config.toml
n_layer = 8
d_model = 96
n_experts = 256
experts_per_token = 8
d_expert = 32
d_shared_expert = 0
activation = "swiglu"
moe_layers = [0, 1, 2, 3, 4, 5, 6, 7]
router_score = "softmax"
normalize_top_k = true
routed_scale = 1.0
balance_loss = 0.00256
balance_bias = false
router_logit_norm = 2.0
router_bias = true
n_groups = 4
groups_per_token = 1
init_std_router = 0.0288
lr_router = 0.00173
vocab_size = 8192
norm = "rmsnorm"
norm_eps = 1e-05
tie_embeddings = false
optimizer = "adamw"
lr = 0.00287
beta1 = 0.9
beta2 = 0.99
batch_tokens = 65536
seq_len = 1024
train_tokens = 376800000
steps = 5750
dataset = "wikipedia_en"
Below are experts of layer 2 (counted from 0) of a mixture-of-experts language model. Rows are named router (the router's row for the expert), gate (a neuron's input weights, with its number), up (a neuron's input weights, with its number) and show model dimensions 48-95. Each number is 128 + 24 x the weight over its row's rms, rounded and kept within 0 to 255.
Before each expert's rows: a language model's description of what the expert responds to. This comes from a sample of Wikipedia text that the model never trained on.

# expert 44
Description: Closing parentheses and endings. Closing parentheses, table pipes, and final word pieces before punctuation, plus place names and digits; e.g. ), invest-, Zealand, k-W.
router [140  94 102 105 142 102 136 144 136 127 153 183  96 100 131 150 151  76 129 122 151 124 127  93 143  98 136 100 145 169 144 142  97  92 150 130 111 121 130 133 161 130 103 115 122 121 111 162]
gate0 [121 138 157 114 145 126 122  99  91 149 181 140 126  99 147 107 113 114 103 129 124 124 152 121 114 143  97 159 135 112 147 125 108 143 146 167 150 117 170 126 122  88 112 143 148 179  83 129]
up0 [121 115 141 154 126 111  86 121 147 175 147 184 112 135 138 103 124 136 115 130 151  90 163 120 126  62 151 139 101 132 142 125 129  98 162 112 137 119 156 147 150 100 106 148  79 157 139 117]
gate1 [ 96 133 148 137 146 123 118 128 104 142 104 104 151  79 146 126 152 130 163 113 149  79 108 120 153 112 163 123 133 112 166  87 160 140 116 110 136  89 138 140 123 114 120  81 103 142 133 135]
up1 [136 122  92 140  89  87 110 148 153 116 127 157  82 165 143 100 136 126  97 137 135 142 150 102 102 122  93 157 131 142  93 151  83 114 119 145  72 112 160 136 139 155  97 158 141 132 121 119]
gate2 [147 153 131 129 152 185 147 143 126 108 131  42 183 112 126 119 133 158 116 129 120 146 134 140 137 159 118 132 134 106 144 136 121 139 104 150 178  93 123 150  88 130 171 108 118 121 134 121]
up2 [127 125 119 143 111 118 131 132 142 118 149 168  71 165 127 115 122 114 129 141 117 161 130 129 126 151 143 128  88 143 107 139  74 121 173 112  76 198 107 120 137 143 105 155 160 105  82 124]
gate3 [123 125 149 138 154 128 140 153 111 127 118 144 101 127  99 167 146 149 159 115 124 142 101 118  99 138 105 101  78 143 138 178 164 154 100 104 145  88 161 134 125 114 106 106 140 129 133 104]
up3 [136 108 127 159 125 117 168 148  90 131 131 146  92  78 110 125 112 150 158 113 127 152  81 101 117 134  96 120 147 147 106 179 179 138  96 111 176 107 157 145 142 129 103 134 112 126  98 173]
gate4 [ 92 146 127 127 116 164  95 107 143 112 144 109 131 134 112  99 118 165 102 111 128 126 142 147 165 141 104 117 112 102 170  87 118 103 108 135 146 145 135 133  98  91 156 120 105 145 117 112]
up4 [108 121  83 129 105 140 134 112 120 147 122 127 136 125  94 117 143 130  98  96 123 137 155 105  94 128  96  88 145 118  75  82 115 139 119 121 136 134 112 132 145 112 120 164 121 159 167  88]
gate5 [117 168 143 141  97 158 128  98 147 110 123 121 144 113 101  91 122 133 118 124 124 136 123 126 150 136 124 134 125  96 181 113 159 134 112 134 143 152 107 120  67  80 143 123 135 151 133 123]
up5 [141 152 152 174 121  93 122  99  93 133 130  77 137 124 143  90 125 135 129 161 123 130  85  98 139 146 162  86  92 141 132  66 145 145 166 150 138 141 143 122  89  98 134 122 111 145 128 140]
gate6 [165 157 140 163  92 124 120 118 139 114 145 147 120 108 125 151 156 121 124 129 138 123 109 174 100 167 123 158  74 132 121 118 151 111 109 121 111 132 141 109 108  70 131 172 122 166  78 129]
up6 [122 111 175  67 133 109 138 101  78 151 141  76 116 135 116  97 128 137 106 135 102 124 112 146 125 136  93 132 131 127  88 104  91 169  97 110 104 152  94 131 129 131 118 117 142 107 138 146]

# expert 28
Description: Infobox field labels. Field labels at line starts in taxonomy and other infoboxes, such as Genus, Order, Website, Density; also family and classification.
router [ 77 122 116 153 104 179 166 115 190 121 103 160 139 164 105 152 108 108 150 155 144  89 170 106 150 138 107 146  94 148 140 144  83 135  86 142 145 109  62 135 133 121 119 134  95 151 126 147]
gate2 [130 139 108  89 128 115 101 128 151  85 179  76 123  96  98 133 127 138 129 134 121 120 155 153 142 143 117  90  94  81  94 115 155 159 146 121 144 141 140 133 142 139 148 108 146 104 177 108]
up2 [154 149 150 154 140 100 158 166  83 130 106 143 166 137 156 113 181 132 129 125 120 166  78 107 159 101 124 114 160 170 131 145 130  86 120 150 126 118 121  95 104 145 117 154  93 157 100 112]
gate3 [ 88  95 176 165 122 159  97  90 144 164  99 175  87 125 116 151 135 134  90  83 133 105 163 129  98 135 111 147  96 160 124 140 107 161 125 138 108 120 111 145 141 110 123 131 118 108 105 155]
up3 [169 161  60 113 118  98 160 160 117 100 162  82 176 137 149 104 119 111 161 176 107 143 100 120 173 121 138 116 144  99 138 127 152 105 128 111 136 110 155 105 119 158 140 124 145 148 142  94]
gate4 [136 109  98 142 141 121 156 150 159 138 124 135 126 149  89 130 150 108 137  99 145 119 134 109 136 131 142 152 112 146 118 143 119 131 104  67  62 138 110 131 172  77 131 123 158 135  95 187]
up4 [ 78 141 134 165 136 147  89 122 163 155 138 116 135 119 120 117 163 122  84 102 146 128 130 144 141 119 120 130 171  99 148  73 156 120 113 146 108 128 141 183 121 124 106 121 118 129 154 112]
gate5 [106 164 137 144  88 138 140 145 150 103 104 145 129 151 157 143 155 131 118 151 154  90  96 119 113 114 144 108 111  91  95 166 107 135 100 115 127 143  86 147 173 149 138 126 116 148 190 146]
up5 [ 84 175 100 114  95 130 129  98 152 104 158 147 155 149 145 137 135 163 100  99 124 105  62  82 148 118 135 134 118 112 144 184 112 123  97  99 127 165  95 138 162 112 136 137 149 177 157  95]
gate6 [ 91 115 145  99 133 169 129 114 174 126 119 157  79 142 117 158 185 105 118 100 147 122 168 122 167 147 157 122 109 161 142  88 137 152 142  95 120 123 106 134 108  93  99 126 132 112  89 149]
up6 [ 96  73 161 122 168 152 139 106 150 139 122 103 116  90 146 107  77 105 123 109 149 137 142 173 102 106 103 181 136  81 110 130 115 158 110 155 119 142 105 136 108 100 140 138 136 131 132 117]
gate7 [130 115 131 129 142 106 147  93 124 113 122  95 142 103 151 124 124 121 164 112 130 200 147 177 171 197 136 112 109 140 117 106 125 142 116 128 159  99 144  81 149 121 111 133 128 129 106 150]
up7 [126 173  91 145  79 147 130 152 142 159  91 163 115 135 147 136 154  90 103 142 153  87 159  99 136 147 172 142 131 118 121 154 139 105 167  79 116 124 107 148 112 184 130 118 133 174 109 156]
gate8 [124 145 109 126  88 136 146 106 188 173  87 149 126 138 149 138 147 134 123  65 143  64 124 130 140 125 115 159 125 144 124 144 125 143 136  82 108 107 124 120 153 163  76 141 151 151 139 139]
up8 [ 86 138 117 135 108 132  96 136 138 142 109  99 133 119 134 111 148 139  93  68 129  77 129 149 172 140  99 177 138 100 172 167 135 160 147 115 139 122 118 129 135 155 132 168 155 143 148 114]

# expert 6
Description: Place names, numbers. US state and country names in locations and team schedules (Texas, Missouri, California), plus small numbers in table cells and dates.
router [144 106  95 116 116 115  95 130 121 117  84 130 119 109 154 104 173 171 120 138 178 142 104 123 108 123 124 113 107 127 142 152 132 150 103 147 137 119 120 140 134 132  95 133 108 113  90 138]
gate2 [156 137 135 155 128 162 108 114  69 142 148 101 166 135 160 103  99 109 138 127 112 183 120 122 163 182 138 125 129  87 111  89 147 116 143 125 134 177 155 114 115 149 132 118  88 166 134 144]
up2 [117 154 130  96 132 147 126 136 171 101 131 130 139 117 134 145 160 125 118 122 119  86 133 133 120  84 134 123 112 187 187 131 130 105 155 161 118  96  78 106 141 126 108 175 196 107 138 114]
gate3 [126 151 165 123 164 113 160 152 143 134 126 128 156 138  75 121 118 113 143 113 125 142 137 100 149 129 118 157 107 133 139 100  95  92 123 113 119 147 155 130 112  96 122 120 107 197 164 118]
up3 [137 143 169  97 137  85 131 139 131 109 159  99 136 123  79 121 127 152 100 155 108 114 113  88 126 120 134 150 111 115  88 144  85 135 134 108 122 181 165 122 149  98 139 111  65 144 132 147]
gate4 [137 150 104  95  85 172 140 112 161 141  83 133 145 124 130 103 155 138 119 111 131 100 105 120  98 154  98  67 102 110 141 115  96 140 143 150 122 144 141  99 141 127 119 158  96  99 111 170]
up4 [147 144 104 104  99 156 139 111 170 131 103 123 134 139 127  90 167 131 121 125 136 111 122 114  99 145  98  65 100  90 118 108  96 146 134 167 120 138 133 107 151 135 106 165 110 110 105 157]
gate5 [137 136 132 148 149 123  97 147 148 142 115 116 104 120  68  96 123  88 129 125 141 174 113 149 130 163 146  83 118 116  61 107 103 134 118 115 176 160 128 128 134 120 111 107 114 121 112 136]
up5 [124 114 122 157 166  99 132 143  75 166 148 124 139 144 175 126  83 148 115 102 122 171 132 152 149 131 105 155 140 115 102 130 113 100 108 108 129 193 164 148 151 162 107  98 128  98 140 141]
gate6 [127  84 101 157 116  87 129 143  59 159 141 133 106 136 151 126 141 111 128 144 126 116 117 188 147 110 141 117 128 134 144 153 121 128 159 160 138  94  86 132 123 159 119 141 142  65 128 122]
up6 [101 157 130 119 154 140 165 136 144 110 122 129 141 118 147 139 120 166  70 102 128 120 162 107 125 152 120 115  91  92 162 123 125 143 142 176 121 146 165  87 137 100 114 148 129 117 143 150]
gate7 [118 146 177 139 141 125 149 137 121 122 120 100 153 158 102 128 111 111 138 119 106 151 131 122 133 139 130 134 108 130 154  85 149 108 106 135 123 171 145 119 127 111 125 135 133 177 164 102]
up7 [148 162 144  93 133  89 120 119 137 128 138 104 155 131  78 110 123 155 114 138 129 144  92 107 120 129 128 145 137 119 106 143 127 115 109  65 138 171 182 116 124 102 141  86  72 169 131 150]
gate8 [125  79 138 104 150 143  79 151  80  90 102 135 113 130 198 136 130 168 106 119 138 187 104 121 113 135 118  93 140 101  93 139  85 128 120 135 140 183 155 114 143 105 127 112 144 162 112 133]
up8 [ 94 154 179 166 135 117 118 114 128 152 105 151 157 135 105  93 118 106  98 100 126 115 144 128 162 121  96 153 126 101 178  72 177 138 133 119 138 160 108 151 137 134 135 115 116 168 136 121]

# expert 33
Description: Foreign name particles. Short pieces inside non-English names and titles, like van der, El, de, Pan(ionios), Tol(edo).
router [132 111 145 127 143  79 141  97 116 145 124 123 110 126 171 117 115 167 133 163 118 148 144 155 127  75 168 104 155 102  85 142 114 147 169 143 119  78 128 149 147 169 117 115 101  64 126 125]
gate0 [ 85 113 146  82 108 138 149 131 173 154 128 157 112 130 122 144 129 113 140  98 116 121 113  96 133 144 130 144 121  99 142 139 171 106 121  89 139  83 164  99 135 122  96 140 127 144 142 146]
up0 [126 126 179 174  96 124 101 121 109 129 145 159 136 139 172 141 121 110 153 129 171 141 172 154 165 128 135 112 137 141 110 149 184 118 135 105 148  79 127  93  92 129 132 119 130 137  89 155]
gate1 [ 97 124 178 114 123 134 130 142 110 128 104 119 148 132 122  94 135 144  90 122 139 133 137 123 130 144 138 155 151 126 148 145 146  93 120 123 186 129 146 116  81 109 153 193 155 159 146 119]
up1 [102 141 134 161  88 155 120 152 137 136 125 153 145 118 150 152 156 150 171 128  98 114 124  79 138 121 101 122 152 105 105  95 202 126 134 139 104 114 145 162 154 110 129 142  87 146 124 161]
gate2 [129 143 113 119 184 128 152 127  93 115 122  98  64 141 161 110 102  88 157 149 121 152 106 132 102 127 146 104 142 155  98 156 117 146 167 149 119 124  72 140 147 176 116  98 156 109 136  92]
up2 [125  87 154 157  73 109 123 130 144 146 141 128 187  96 103 157 131 178 151 132 141 101 108 118 128 134 145 119 144 113 148 108 146 127 119 109 139 113 141  92 141  86 138 141 136 122  93 158]
gate3 [ 91 114 126  86 180 143 149 115 120  77 114 122  97 141 113 100  66 120 114 101 104 130 144 112 119 109 139  93 122 145 136 106 113 142 129 103 114 146 121 114 169 139 130 122 120 116 160  91]
up3 [115 149 157 117 116 139 132 124 151 136 128 129 173 127 121 123 148 109 101  85 132 115 138 140 176 141 101 176 144 103 179 125 154 104 121 108 156 153 145 110 143  96 166 146 126 183 119 161]
gate4 [112 114 133 116  77 150 158 128 146 167 124  85 151  99 134 133 132 114 143 138  78 107 143 111 160 124 127 118 176 156 126 121 122 128 106 125 133  78  62 113 185 174 134 154 175 138 121 132]
up4 [153 121 106 134 130 135 144  85  97 135 108 108 121 114 161 142 132 160 107 104  99 138 145 142 108 132 150 123 133 119 114 132  92 199 149 100 144 127 154 122 132 139  68 125 132  74 156 141]
gate5 [137  99 151 132 107 101 156 140 125 141 148 166 144 146 147 160 102 172 130 143 130 115 118  87 163 125 113 106 110 117 107 139 121 137 147  94 104 120 136 109 176 162 105 150 128  93 129 107]
up5 [147 111 118 137 119  99 131 103 122 131 158 139 189 148 142 109  88 138 129 122 130 139 127 116 144 110 126 151 109 129 114 142  98 117 127  79 101 167 148 123 159 131  93 135 186 144 160 116]
gate6 [105 157 129 163 132 147  92 163 143  92 132 130 113 145 151 112 128 121  92 143 129 123 127  79 147 185  69 134 160 113 126 128 109  99 175 118 112 162 131 141 140 127 124 148 143 172 155 134]
up6 [157 115 130 130 160 157 164 139 155 110 114 159 122 117 161 129  99 124 170 147 125 140 137 115 130 143 130 112 132 163 118 109 144 101 169  70  93 135 113  92 173 153 116 145 141 129 113 119]